python train.py --routed_scale=1.0 --balance_loss=0.0114 --n_groups=8 --groups_per_token=3 --init_std_router=0.00666 --num_attention_heads=10 --rope_fraction=1.0 --extras=["capped logits"] --init_std_qkv=0.0139 --learning_rate=0.0109 --lr_mult_o=0.741 --decay_shape="linear" --final_lr_fraction=0.02 --batch_tokens=[65536, 131072]
Below are experts of layer 2 (counted from 0) of a mixture-of-experts language model. Rows are named router (the router's row for the expert), down (a neuron's output weights, with its number) and show model dimensions 64-127. Each number is 500 + 40 x the weight over its row's rms, rounded and kept within 0 to 999. Numbers have three digits each.
After each expert's rows: "comes before" lists some tokens at least twice as common just after its tokens as in all text. This comes from a sample of Wikipedia text that the model never trained on. Tokens count by the router's weight.

# expert 20
router:472491509524561520466527543507511510442424502459506544520467468517523542483479583508539458466554534464525483528588489545500496564433476493539570510478569452470509500568527584533457544484548422
down0:518454573575473496440508550483531486462496475537445486563456496499516473448548551472491597500388460538509520503497494521543478500513460508477542509506525598443535494533543511519574418441512516
down1:584461566570485496494499511518567498557447503473508507452521526495444431471444492477470477458551515478498531512527529439484534500483529471526501606426467544522486491521503506503463523588488489
down2:487529448510568526471505459510509526540437577498420506521526524461464477531509585491429425533544487517474460477487518579609474546405514447554519468438412479533477468485499491544463521481562419
down3:465525506547458447438466450524445489490575506567425517514499536474523498453561488513493502546444492537502499530490563528518522501396429498482452465460518554447509502528408464556455519489474506
down4:511494582443555461485410436479485426590514465422564461462474485513548570510539509478542515553468521503528491437565543525513481500453500493493566471512520499542524517492525510467535553505509479
down5:464413443514490435439427587556435496465462526469444450530512517468494495415475452509481522489537511457462539464542493524536468501560548488541546526500518502471504511459517505518523536427620530
down6:482570533461545482488539468507563534416539514497498431465604507513591452445546542495407520511505533522475549495482449550517471550506513501358481423519562569518476436482486482536508540574576465
down7:486482505457500562504476508412537510484485519491491490460493532557439524522473609474472547476456453525509514510500509509538509586457446534511479506526481442520481461500509460409544557417494515
down8:517517554525526458515480490498501615528505482554513449527536490469488568537471518549483576532534473533518465499545418559532549491541534558503487536457503494487516439474479525510451530474464533
down9:495508503487532543508505493454493467583583515473450472500529474580541593531490538508489457531521449496533519440508533489476497515512519502491524437458452513490521466470536557532498633562479487
down10:539515533411487464458466484579488587506516616519531491488500463530521577601443491504422504459446540520506592506511517542491451566521515510498492503493496540427492489546439513436499495529498552
down11:510489443411555507446532533489458529451491427502507462564490498545477481494476580483462466465470484438450488476544523503475462485437539509528489418498455518458448457481531534514497518505472439
down12:510498498420582522499556506544493440554545505506513478523563485563462453412472456514487502472521476568517485467493553524541475553456469498521475473471504502481535463419532454491544567538519497
down13:493534495479533519535478511431524496427457538556503523567505477489409533470445497495494507478462450512474471515498513494525437493538495453465461525521543510477477496501550573504546468532479496
comes before: "|", "-", "==", "===", "|---|---|---|---|---|---|\n", "|---|---|---|\n"

# expert 19
router:468461534575507508473534529513534531454543436507486476540490475461523574472475433543552503410489503462555496571519473517510535526517501496503600506495498484482492518495515565534496501557516425
down9:461509504555501416483509473456475497526489537450524438502449517564377581528516519555531486555464454573447540502524491551497441499523493546541477512519479493528452522480534547488502538505555380
down10:519490557471431534447535507517499465535516520507546496460539573533481483590500529546579445514494565461493449430556492539543471459529488452471509533544515491465487472484433463496527544392470447
down11:512554449526553543515570516520517514493513516521450458557491499551524491435512485498451495467476548483481513474493530483515503587468541579464490499521501455470498580575471486504529465485418449
down12:526413517484531534515516529483448513524535542483434512505506486513488449496440500552488557572512501455507500548498506557465502486498574561534459507461477372502496445488418474539515506518486444
down13:603599466532493470521506522580449470564484481478536517508564471464559443505445399523495445524512465565506508474517522412512548540448487516523461574496510450446535556486505448501416494553463501
down14:575579528447537424481490489563528395497546491510439482503529521449464474444514383477447546444556505490553463505466503463451488547554553567523490555512481548495521444520468476539452459414534538
down15:418461477537546515537486491505517375474527527487497480477555516470487533497472468487481467535491512531543485479537505484550509502493502565502458550482492411467513499549550464506486453474506501
down16:536478531477448522472425469482432458496455439488513517503500462558531496486467475489539576476564468537498480503525443575455520533505462504528443524498505526535519503521534460419469434527461436
down17:545508585513562513459535495547516516533531501494488506535504542569467491481507494516569470447457563540509544455481443499530469573500534533517508582414583531507491505417509534520448472559486484
down18:470551520469556452491494499426454450536482526468512517503548414486484469444463589512514467542497445510410491423523440491540520528552464481479523455496472492466431463527521503550485502524591497
down19:540491486513501509490450603522467515541483527509463441562535477479412502471552479484518557561515438496434517430503505548559511561438493471519466498507481470487531426504531553527517462586522534
down20:519492532442480510501486506461557512410579541517524533498469470459512497551581537463506452503551485511463462508499499494484537452538511489476494497488520528443429561465461506399446468454510475
down21:418545554483467485482489496470485477566489420484489492512554554519414458441549585514430545506492551521474462511470571542490509477522539451424550527481561515437496501543532461515478464506519502
down22:487528473493480447476447489514531558551501519543460571563515458523471471457438442557532470456511502530572488431559488449490470487509611500483422474543554455440512491514514498516483511507458524
comes before: " of", "201", "200", "==\n", "0", "1"

# expert 8
router:516464572545538530472545580516575385472483441491507546470433412493527537489419519520458573422506501451497458522543433516520544537475500513530508452491558479522526552496452516570499478541550470
down9:583451502514544502551428543497469498529527450503512489543530472647482544513575458488561519439531399470490483555504495437549549453437496475477494545516493446546507423565532547448462521525481533
down10:501537528515515461506466544445473402441470451528513476492477522500520482509514519502524582519488520507472448559540496472559545514483459460479538511473476476523506548460534457524505525501520568
down11:508558521563517517557514463485435540428534556503468564549474622509495468571508596551493490470522502500467474524525509524478508460500449498506460442475515524541429494490412491512469510538464539
down12:517474461469447474533547469429493540532467439537548408513539609435446488552473431530490515554474522524503457509568468526532502560518498522517470617502503493554468466516515498455413476530542443
down13:551576590565515499441498523476524572493525500555553474525545456475533448543445470497565464550537478468518523483547518544559544506539496492537507548518522444548535553522534481471536510519455552
down14:532472560504437502475561491437523446509456501529515470539520501508516451508522476476502491494503479535452457533440443495453513540501509457527514550555515448549496505588425535475486465464524456
down15:382500490476468484500571550548499561534402473395558433525565451484544523480507468578558479538577434402481415571521530517557506511484500551486548506464484511489440557504574479560481443567583448
down16:545508488458449477493504515469450524418483543525512538478468462594504466460477551440523498484433531523460462431529461538432473556495491485522491460502546384519520504524601465507565519525470487
down17:502496505537490566432527454503506518491532500467499430500354496490479543466483490514457467505490528544490534477481489526533525515474481525480506510491461457508444440465447449519473430515492543
down18:533490532506566422443468554391462472481541496509397477430505480475557494544529491486546533528523457492481498498512490502476507467455500456610522467531554560531532504534396518511518452488524496
down19:466531487501503485480475510506486441498526516470429385463498481482472534527429487492494472488506428605455541439482514520492518490543508499490505451529510482556528479481523496541521507523525457
down20:486456437563499574511492469502473486400466481523517478522504495492541530520494477498475582518517465446522524477468483520460495508582541500518485515438477528548455475505558509461543501496532514
down21:531479473444532489479497494432488514461445490521465463519460479500489457440419464499458464524499523450459469507418505517521469445533480478484503484589510531503497428535554465415518477493506445
down22:502556483541488474507528504448562518502505400523467544513482515548465546530439428507563480467484553516518450473482473497565531528549459508504512485456485488545471539525503456513488493514448528
comes before: " ", " The", "==", "The", " In", "==="

# expert 1
router:473485555522575519486552529570516441444530506436457545485418494517514509480478493553510507441496507491529489577545478505495556601465491512580518477498536401501490522513485570486471506487514461
down0:492486471513464500517491468430585501417499510486524526561526495457590560481526495540512515488449524427484570515454497504453494417470476496455546434559451462466439492504499492536525566457461557
down1:458522497444506497622517483465536536480551474432586513515493458524470583470503458505515503569471461491530469450552508497544464468564503500486476546522477498516576551521477532505553481419560571
down2:498428539472442497499530502492545537527554445502494529515559460466509540461513516435547518523474499522493584551610470525572502487504532582538520518616510450506555488546544529542512460566451496
down3:586499540450529482448507521498440449486526491487513498592466534520552606521473480520507481473545536507497554556539492508494533414526565542541534485477480508449546465468509524486558523519580472
down4:441493461527486444488451562521490463475398524469490498543504506537603480534565501484463454547565482535536464505467500591516545556510522518484531489568497493497454474557509504561487480501457512
down5:511443478604550500476482504462469597512512520511492524486461414505470514452471504509511472485492578506516550527548503484564480521494504446543531476557506524552478577508505530523516456452516531
down6:453414490485474406509449482438546534485550485491429515519498524553448523538473474485569497456442475492411513482505514495440517457521528512511467435485506518561479543505527520496503448492480410
down7:470560631490479537512481497391571457519466485499532497583510500523505532482458513476475438539520449490487512534495497454517554518481491458539471518509446449491494538536443498502490475402452506
down8:502494480515465472515513446536512449598504550512454497527548390471544540498540395506503578513537473519458450480581515465478512540491542508486499466534523500547451460475486508553499510492480515
down9:449504419501548493517448563461517493471487555439516557428501544463464507541447462437515475480525487447547617524449619453558469519545453521495480517464459441437544498424565500465490512449527518
down10:553496505497457400565487500500478489461459508515467553479452465516428442493513477533502513466488507553505414568497501426561545549504550503528515463529536462473494547511512461466442499496534435
down11:487505514465476549501523564440604497440501512519508552503483491485470480502505510461446566507466531506488437489480522564563426528532581537591517477472394514539530514504445473534556561467525532
down12:508547429465473514508498476512599518532475511525544440463550525491474451579472460432497461488464506526492639592465535540563434473542498596515486468468469461644534480481475497502536517592513517
down13:531514529515462527501472525576502444509516479509455505490480543462486486461566478562502455518525536548504465486525497546502570469495514509572534492437517513457592506481477516491545519485561504
comes before: " ", " \"", " —", "\"", " album", " USA"

# expert 22
router:486439560515547537470519564506539504467433463423458507469486469430542518431430536548489547440545515472526478560542451515558532579493515502515566479498582460497495523484475499571464555529567471
down0:587588507461495434431523495464434442537494498503491596493522484530520522493463515470468466495462542507533443519484474531516551441500476539466540607515468438491513456494437451565546499525548521
down1:433536473471508506498472481551503411540457450448539489587541495459432545478537470559558482551561513570486452489529532523508513520526474477539461598534461458543490469444488470505521509553499505
down2:477504470478465465498477499452531520482484460451511447418563512576550451482523598497559462471515564494503472527503525511426461511408428542504479490458499472543530490430497460547539536419570509
down3:540476499578558466479534506468512558476514439466495542509473545474526428498524474480479475527470492501460540482475504525506460492458490527520445523433517533456464492492531427506502458525529565
down4:539511464562497506480538512561424481488547458445491532499489485542547479512457525518490501433503601432564529454489446518534530572530501488498532487489500467537463485507527440542505455559480508
down5:527419523498513524518490543529492456492469473479491552453442437554484517510562526581465510510491539495529448519517518511491450520507555485450516570481497516507524469416494466511548507489540531
down6:427501497590505587499484528484444493464522531456571513465457493493484468547489526474484469574420547467522472453517512471602533402477502503538537456517459528549449494510499521522490484542421497
down7:438496504538565555504491455477556487435489506482569505475579493500486493509526451530490505521547482473549481484436441544507469528568531472525604499547455482457496536481502445467486512432483495
down8:489457500502591475511415426447499527541526579539467492470426467495507527461446515445518521543514494413445486442518511427504497638454498525522489507501547526471530533510461558469466552472496476
down9:502528495521528555454493442502504518493454504556438522493472452434560457502471466523558531494503473506485572430547495510519508460492468502492553429434515421455483504391555496537446499485454537
down10:496490503436398541499534521510508518515429490527502518513510544508485419474503546536461486467514587557425543495528446533543518494552440509465496456536474516407536509429526414518472429538491536
down11:524493463466525595497514505488525526458488523549543643453455508517477459519409459456517483561495506509536580474476440530502474549498540505513562555499514477551502495473487474488518492480485466
down12:443491499483539545453462482506482568528425408545503473558532466477583514488391501437595521464505511537519494506473474535483541547481480508475476560481458470491492495540554471489502509459492503
down13:450518529521509533468537501466521395521448505543459606442504513441543521534524507497520537521485542497577512535478499498512552514469465494561449444510501531509532409534519506471493526557469464
comes before: " ", "-", ":", "\n", "°", "″N"

# expert 2
router:499475600553548528493536552510492532481482473489476542499460497463546493453396559497505535433505589485513452573606517534507551522482493503509565546473520510496534542550510555528449518500531447
down0:456568485431481481492484512488498527528438493531534511495489521476576444429529513455410511438511513460465498521463531508513481429425523503524505459489449450514523507499485486468583509470522452
down1:518564468515505549524477484515507516522528483545522501426469525487485524520533427530569497487501555499427501542512504511514465520455519538574562592500480490500517525509526497541560470475478500
down2:549418576525549501482510565499476531544391477542477484508470404462465506489523491511411481463557462482426485582516558529477510503543470501510515469410471494449547517506469554473520501456494526
down3:451513458459511517537478499480522509525494536507511456541502437511457443582510480573545538471439528491458458529517455523540495514438526547541463491511489497465494520434534484430523436490529443
down4:493417608515561452517530509565513490487527549504469479518381532431535474494584517550500524551580505503538531488508498480562456515531501521434560535489492494486517480491508498510472560465450495
down5:487437443527466546481662527415498416504472495501537456414398483503459504525495454494529473501447513512526542460493518441515529502542533525538490533569449368520475495495498444547520454462516467
down6:438538520498500429489562517525435484480528487466507462465524483531417477502570520452498531502467499469483507443484562560481535553491502451535442532432450536572517479503523511463536536530484509
down7:471482506506563464494540482523514566513492518554443469472483494501511497468548544479473535476468485514517491555531548484498528478486495502425505534412552448480493539524534518521566505564514546
down8:426428493505520577473456449575494487495520548526466513442522555457441524517446476590502476505492496578490464482535470488536509459550536522486497448526503504546501558539498529567556502539437502
down9:534510457560531508479524482440565479465514467512508486488429457479520503531510478509464489452479494513507477529482448434444484505469570471462469541541451506460487555620438411503442478456445548
down10:446489478421466560447578511523535519425481496494512523522521505484466417535482479480456443510459517443552533441508557539404487512447531488537467571481546461548474503532492474522497531505488537
down11:458582442396502480507556472542511500485517472553499471513497541407458496430545502474563452532502537547513531495472571449452496538446513532423507489497498492466510531487537539523493510422436540
down12:480500476504512526497524493623542510413450493466523457519449515456506517523606539511479450506541533514421461449478555546459522539477495576513487483514558561482486541469565484505476461476516532
down13:544527475513550548467510537562454501548548518509537466515505475458528496580534483513482478514465474498504533537462494614563535479515483466530462479458459559462448512489558377476493464518508546
comes before: " the", " a", " his", " their", " an", " be"